python train.py --router_score="softmax" --normalize_top_k=false --balance_bias=true --num_attention_heads=2 --vocab_size=16384 --lr_mult_down=1.5 --max_grad_norm=1.0 --decay_fraction=0.348 --dataset="wikipedia_en"
Below are experts of layer 4 (counted from 0) of a mixture-of-experts language model. Rows are named router (the router's row for the expert), gate (a neuron's input weights, with its number), up (a neuron's input weights, with its number) and show model dimensions 48-95. Each number is 500 + 25 x the weight over its row's rms, rounded and kept within 0 to 999. Numbers have three digits each.
Before each expert's rows: a language model's description of what the expert responds to; "comes after" lists some tokens at least twice as common just before its tokens as in all text. This comes from a sample of Wikipedia text that the model never trained on. Tokens count by the router's weight.

# expert 52
What it handles: Common adjectives and nouns right after a, the or his in prose, such as a full day, a new, own, research.
comes after: " a", " an", " the", " =", " his", "'s"
router:464517500492534514483562495501517501535488467484532479529483485468500509503472483511510523548473500506493506463499490494495555524496460482530470
gate0:472525522443504485520506481522485479520500509481501499514477537510532510565481486514491479440504471530453479560561481451522502511528497529541504
up0:503580514467502501512471454529508501488566493495497487494493482482539486505478490490489473487482494497485480533564485470513532520516507505496542

# expert 55
What it handles: Day numbers with a comma after a month name, months and years in dates, such as On July 11, in 1907, April.
comes after: " In", "In", " in", " January", " ==", " June"
router:488515476497450516535478521494449505481459505485453468534460479507520484487503489479490494504547507506482489482540506503524507520468542442508486
gate0:500474447451483501432474490536486498515508515496512507476504488535529506504540519499512477517490467532525501510476503485517480498478499511468499
up0:499482519477508495461485514522446506420490515500478512498488515473540543486509468520472463489528491484525532473477515515474484479492488477492477

# expert 6
What it handles: Line breaks and cells inside pipe tables, foreign-script bytes after "Japanese:", accented letters, coordinate symbols, and capital initials of names.
comes after: " |", " 0", " was", "|", " (", " /"
router:476521477482506486478525454506505463495490486541521474516502484521497522510482527566520489497469511477481491513503503495496495498529489494486449
gate0:536524451483512483452505496525463495500500511497489527530537469469504452499512512518493453539516509507474482499489525510474514516519505480517520
up0:515513468487513525491495493492482448494500491515503532551522482485536486538520496518465464513475510516510466496489500484472496498526503491507537

# expert 28
What it handles: Country names and codes, mostly in sports or results tables and biographies, such as Sweden, Germany, FRA, United States.
comes after: " |", " in", " of", "|", " New", " South"
router:501458478464439513494484504473493516476464474521462550487514472522515480457495501507484479485524507506500500489470472504489508529523487447478513
gate0:477443505521466512537491510499506523509527512475481516475504512466488509483526538488523517464483490501498491478485477482505491475477529531465464
up0:474495502489478506537509471500510482454503504462493512479515483496493536519515513513489496497513516508532475510539501534547538500494477522487526

# expert 13
What it handles: Line breaks ending a paragraph, table row or heading, usually just before a new paragraph, table row or == section heading.
comes after: "\n", " ==", "==", "===", " ===", "."
router:492518534461524464462551489528467534504522551481505492521521483467500563531480516490521492494489488525487529507473499500486476503490543498503515
gate0:527511470495468474483497462518490485538505516488492479482525455453447538523504454486500506513481492522515494513477495513500484457526532435501507
up0:537504464506468484484493474515492483537498503456474483487536476475432524517507466504494548495482492512549500507490503517514461471524545434467499

# expert 14
What it handles: Word pieces inside foreign personal and place names, mostly in sports rosters and tables, such as B-ence, Szék-ely, Mout-et, See-feld.
comes after: " T", " S", " K", " B", " C", " M"
router:462513479527521521513456470536511526510550493531528524505525502513525528490502512509481479452546496510537522550512528474514487492484503511492518
gate0:524510463497498483553535503540426484439499494495493538526482505493517478490504524518476499509517482516509436492512474477497495506521515518491506
up0:516493449478497482504519501518449487468509490514504523514498478455496513449496508551490499488488469530541455494528485469522453541504504469495491

# expert 11
What it handles: Abstract nouns and noun suffixes after the, his, its or possessive 's, typically before "of" or "in", such as status, treatment, -ity, -ment.
comes after: " the", " his", "'s", " their", " its", " her"
router:507473511468468511473504476483501510523507484451479538520512468458494454502538489506488538550542509505497527477468517501490515473455521456471456
gate0:474522499500500491498490499495525456500522541525497512508516542490523466494496547516522504492511559558461460537514543559524500480459493514464493
up0:494469503494517524545495489533506433462508536531499487503515539523479473534497510471556521494521548513491480495497499554531510540462483507506482

# expert 48
What it handles: Single digits and numbers in tables, climate data, scores and incomes, such as 3 in 32.4, $2 in $26,920, 4.
comes after: " |", "|", " is", " (3", " (6", " (5"
router:514521488486484459489501508474530525517513519478571470508472486474457478495491466540511501524518456527474468491482474507510527531499469541531511
gate0:452455467500491470473518487524494537474551490479511462474554475478492500524493475502491447511504456494491511537523508512513525476513470468535475
up0:455488460486529430517516497518476497499509506493494472502527474467493459533508497504518482475513472515463504570474525520499550521514498465510492

# expert 24
What it handles: Line-initial dash or pipe opening an infobox or list field, as in "- Address:", "- Country:", "- Built:", "- Recorded:".
comes after: "\n", " Date", " Turnout", "During", "At", "from"
router:509493502520463514500511443496467515511500502506490519503515493463536506477473476490544515537494548492476495471446456514530478511474474519497472
gate0:495523496479517479550453480501494495503502499500478507520521502492491489518502526527464471555519475483480490457483511463533476512467528496476480
up0:523500540497513503499506508494501492430466475528517498520494497463510484533544488507485561498506489508487471475512495475487532495529501463546512

# expert 19
What it handles: Pipe separators in table rows, == and === heading markers, and colons after field labels like Contractor:, Party:, Language:.
comes after: "\n", " ", " Title", " Party", " Name", " Year"
router:500529467548474507529467510455473521508481501515466490459476520484533518536505491476495504551485504485460500481495447495497485477483531490485503
gate0:532482456508453495514516520450486483508494488514481527539466521516483474548496503488508466528524495483559458494530484472506501465501498484445521
up0:536523446497449507520527519486528482499547475494467519540504491494507516575520523478483500532486501490555473489500517485473525476489511497448482

# expert 21
What it handles: Sentence- or clause-initial the, The, he, their after a period or comma, and US place words such as American, U.S., York, California, United States.
comes after: ".", ",", "s.", "s,", " New", " that"
router:496467485495484499476518515516524500540526483504464516475518509533536502513479488506499503545507492513494481485445493487487480503487498509540505
gate0:499456481498477511512506509497528518469509491507488536483469526506541509503463455475533502492439493495439517481496472496504524494518441486455502
up0:501463489488482511538503512456516526487513489514509524511502481498511492483480485480512493525451493544467503468514478525523498523528440496489514

# expert 40
What it handles: Words after a or an, mostly adverb endings or person nouns, such as fairly small, predominantly, a woman, a private.
comes after: " a", " an", " the", " Best", " un", " mon"
router:473518524476501487494541527461503520485485483540494513564477501473492501474438494515489527510533480520489511456534512505512556533475464487480452
gate0:496494524474536509523557487502487478514513549533504504456527504535484505541475550461445517500469518504488504479545474476499519516518516494547517
up0:479479528488527526488518456462496470535516495528514495484511482489476529509470533484470487506505539461540490470496519501471519511495505528562514

# expert 26
What it handles: First pieces of words right after the or a, such as fre-eware, Spe-aker, Rem-ember, impress-ion, plus decimal numbers in tables.
comes after: " the", " The", " a", "The", "'s", " Sh"
router:508539502507517489490500529478511497505491489521485509506490441506539494459485537518520537475515475483503495471544453537486517526475498520426501
gate0:487484461539507513470555463505487463507499505501488461534536505486505486522516491537485512502489505497501489494472500421490501506497559460523485
up0:511471513536506490547558473505492498509525501559497477519502493445507488501532508526462517480516462488519495536536488473494510519510529528498497

# expert 2
What it handles: Numbers, years and labels in table cells and infobox fields, such as 19, 1970, Total, Turnout, "(IUCN" in conservation status lines.
comes after: "|", " |", "-", "ern", "On", " 26"
router:550541528497502486479499492480464545467471504506496473521505466491467501477494497520460473467522499532457505432510491505489497545471482510493529
gate0:504499505545509524464499492477533512495494521500455517506480460486496560475514476498535514521510492515490517497493468482555471488536531523508483
up0:487515501510512490464557482526490522485480495506500511508475517482477531470491482492534521509552476492516472490503463467534474509526533497464454

# expert 38
What it handles: Short lowercase first pieces of technical or scientific words, such as syn-ovium, co-ercion, des-erticola, s, c, d, p.
comes after: "-", " and", " of", " the", " a", "="
router:523534535480522477515491481525483493516481482490495497505516487491457551541508503544508519500445520522471482506510512510493513505481510515507569
gate0:515508493492517496480463530453493472520517425510511506498521500508476517499493472472544483463468486486487492469478473506478497480526546506470533
up0:460482506494504514491501497530500449524528515472494485495496455509473522464511492547509554475494492528484472515475474525478511527482529502530529

# expert 32
What it handles: Pronouns and nouns opening a sentence or section, and career verbs in biographies, such as he, It, During, worked, served.
comes after: ".", " to", "==", " he", " He", "-"
router:552508506483493507475463525509516512484446488485502487482533460530528477555513502519462490506526476534504471495488552488491497472515507474489492
gate0:523541488499538492507506517474503488494468493510506514504523523518525500499485517469505477516504471467492519484464544490544482506501532511471480
up0:497511460521493482532482522535511485499515466519492514508534548554537509528491528498526475484487502489482505510516529509503522529484503484503513

# expert 25
What it handles: The articles a and an, plus no, one, my and very, before noun phrases; also Latin species-name pieces like a-ureus, a-evi.
comes after: " is", " as", " with", " in", " and", " of"
router:515560535451501485498510546493501511487517488495534498507452513500526501502484491452494471498500516522466483483483524496497504530503486497496543
gate0:511505490499479491509503473521516515542452515509485485482555497485530520486511534474516502464507514545452431448526512519495463470454524501504523
up0:524476440517487463508543515549487502512513545482515473499492503452559485519488496512491504504522462556466481488493487467533508545485488544526504

# expert 5
What it handles: First names beginning a full personal name, often after list dashes, table pipes or "by", such as John, William, Jorge.
comes after: "-", " |", "|", " by", "=", " by:"
router:546501462487456490499506515501481497502486486528481531504518506528518508512485487486512500452531476498511521470537468497506457486535483543543476
gate0:517456491515516497485527497522460534514434480512484509481507499531490504530522499504535471494478475480524460506540469500512447521488471501546519
up0:524446498527496492479527519526459547516458487533481519500513498530491502534498517515539500522465472477532445521525472496511487517473499488508495

# expert 15
What it handles: Words that usually take a following of, to, in or by, such as due, part, home of, worth, resulted in, plus FW/DF/GK positions and decimal pieces.
comes after: " was", ",", " and", " is", " were", " as"
router:488474487491531476475475513501467542493498485548560493524498517504488494521518525518501488508481517508510503512482501516469494515549488528516480
gate0:499451535485477454500486522538468467508488519457511485529467509535538507462482484497424485516486534495508522517446510531487477474505483534523504
up0:478448515496479479503486524533474479535481505470541489513495540514530500478514524443469480521454532489498531536470515518498478480477469491518461

# expert 17
What it handles: Articles and possessive determiners after a verb or preposition, opening a noun phrase, such as the, a, his, their, its.
comes after: " of", " with", " for", " to", " by", " in"
router:507500479504470492468545501467499496554546463495476522511532477512457502490484462492490545492499506490527495496496463511483495491508490544533517
gate0:514507475534513494511520498547476508515525467482491477508496476466543486513473501478513505508540509489516475538455503444477484503549525491494551
up0:491516466510514509526504486564521476530515525539512477469505506472495548491493501498472487490550500512461502541462531475523522507506504513483569

# expert 58
What it handles: Abstract nouns after the, usually before of or was, such as the time, the term, the way, the result, the name.
comes after: " the", " The", "The", " his", " first", "'s"
router:493567484497488493493465495495490509504553495483489469561519456509527470460507479511509540475559519482488506484479529491469512438462506489449466
gate0:525535468536491499513519516530516462503505527505493493509488477481520519472475568530474508514501516500472431528501525511513496497481474504490470
up0:512510482489496489522515489495477489510499526498516454509488503490516535478525487524520525502485547507478470487505519490505531523487439505523485

# expert 37
What it handles: Pipe separators between cells of data tables full of numbers, such as vote counts, percentages, heights and match scores.
comes after: " ", " 0", " —", " 1", " 2", ")"
router:467483492512509509477481550492534485504499475527469511530468502536497469496475539472508493473490480489540528539522526480498513539533520466464510
gate0:481507482546536512551523477497498514498546526526517510489451519542518492529516489495457502475507522483529509534508502532595480511508487460466512
up0:517502491475532495528513507488497541511532498482508485472493538531550454517490523515467500451493516493545510564524510517561492512495513478493504

# expert 60
What it handles: Capitalized column headings and field labels in tables and infoboxes, like Title, Company, Votes, Production, plus capitalized first cell words.
comes after: " |", "|", ";", "-", ":", " -"
router:521495525462494531492532501534525512478481478548506503522531471560532484541492512498480502441486489524518472507458483500494498516519452501499481
gate0:497454534506498502529523492476512470474524478507480534527524478537474488528528509543476541483492483488473487496469533537507496477512522504469459
up0:527446529534520492535518508486530511522525522493468539548505491499487498528532479498529514514513466495488492508462510557505485477488520472463457

# expert 42
What it handles: Initial capitals or words starting a sentence, section, or quotation, like A after a heading, He, "S, "M, and letters inside call signs.
comes after: "\n", " (", " \"", "-", ".", "/"
router:486534519478497500491507462512469490492489484515507514517507509476498507524466471519465525482490528489460452489513493509514514454501502496497546
gate0:521500506499526493467523470509495481462499465471463532518489462505489565488526501524534520496515463478477530514458511517484477483513499464555493
up0:497505529487539507504522467535506480446474465465486478483483476495506534484539520484493510469546497513501542506473492516499514520501490458547498

# expert 41
What it handles: Direction, distance and route words in geography and transport text, such as south, west, via, through, miles, located.
comes after: " the", " north", " and", " south", " east", " west"
router:467527511557496481525509497496529446511503514487496455507484470499468452504471540568521532528541523500519491522497476483461486490450476483473519
gate0:516464551517484448460486479530504468482522505480477497473519493484489469496485526464544506501505442496509510516501532489497454499488494486478476
up0:476509544546486474537524452490522475493534506455482456480518521518481479534511492480514527498481475465501524534533511501486484504500508516494494

# expert 34
What it handles: Digit pieces within large figures, vote counts, coordinates and codes, such as 2,688, 59,973, 7.78 km².
comes after: " |", "°", " 1,", "9", " $", " (18"
router:505461523472479477455546518529513501487475490507542497529455511510498460458509499545503484477489449528487499504532486475512518509504451498482505
gate0:455450459464524466496459505495509499527493543547513503476481511495532512486494510476515515502484498465526462467475486545476486510477468550493545
up0:465478473472507516488481507480506443539472498494557473488501493481508510505480490476500517519488469520524474435530502533491547520501544535455484

# expert 50
What it handles: The word the right after of, in, at or to, especially in organization names like the Parliament of the United Kingdom.
comes after: " of", " in", " at", " on", " to", " for"
router:524509498452482536513493513480515525493498513524459486508447524521494491476504500488490510463542522471481484513528553541473488539482502498476518
gate0:471518504483520537506515476502471486490505523482537471519518497489461505480477486530491521530497461505472501476515488496474475445519526507465496
up0:492458481481510536501531450496515480484527480485502471461505493488526505494473500463498464530512544496513521527487523532494532479492481432532488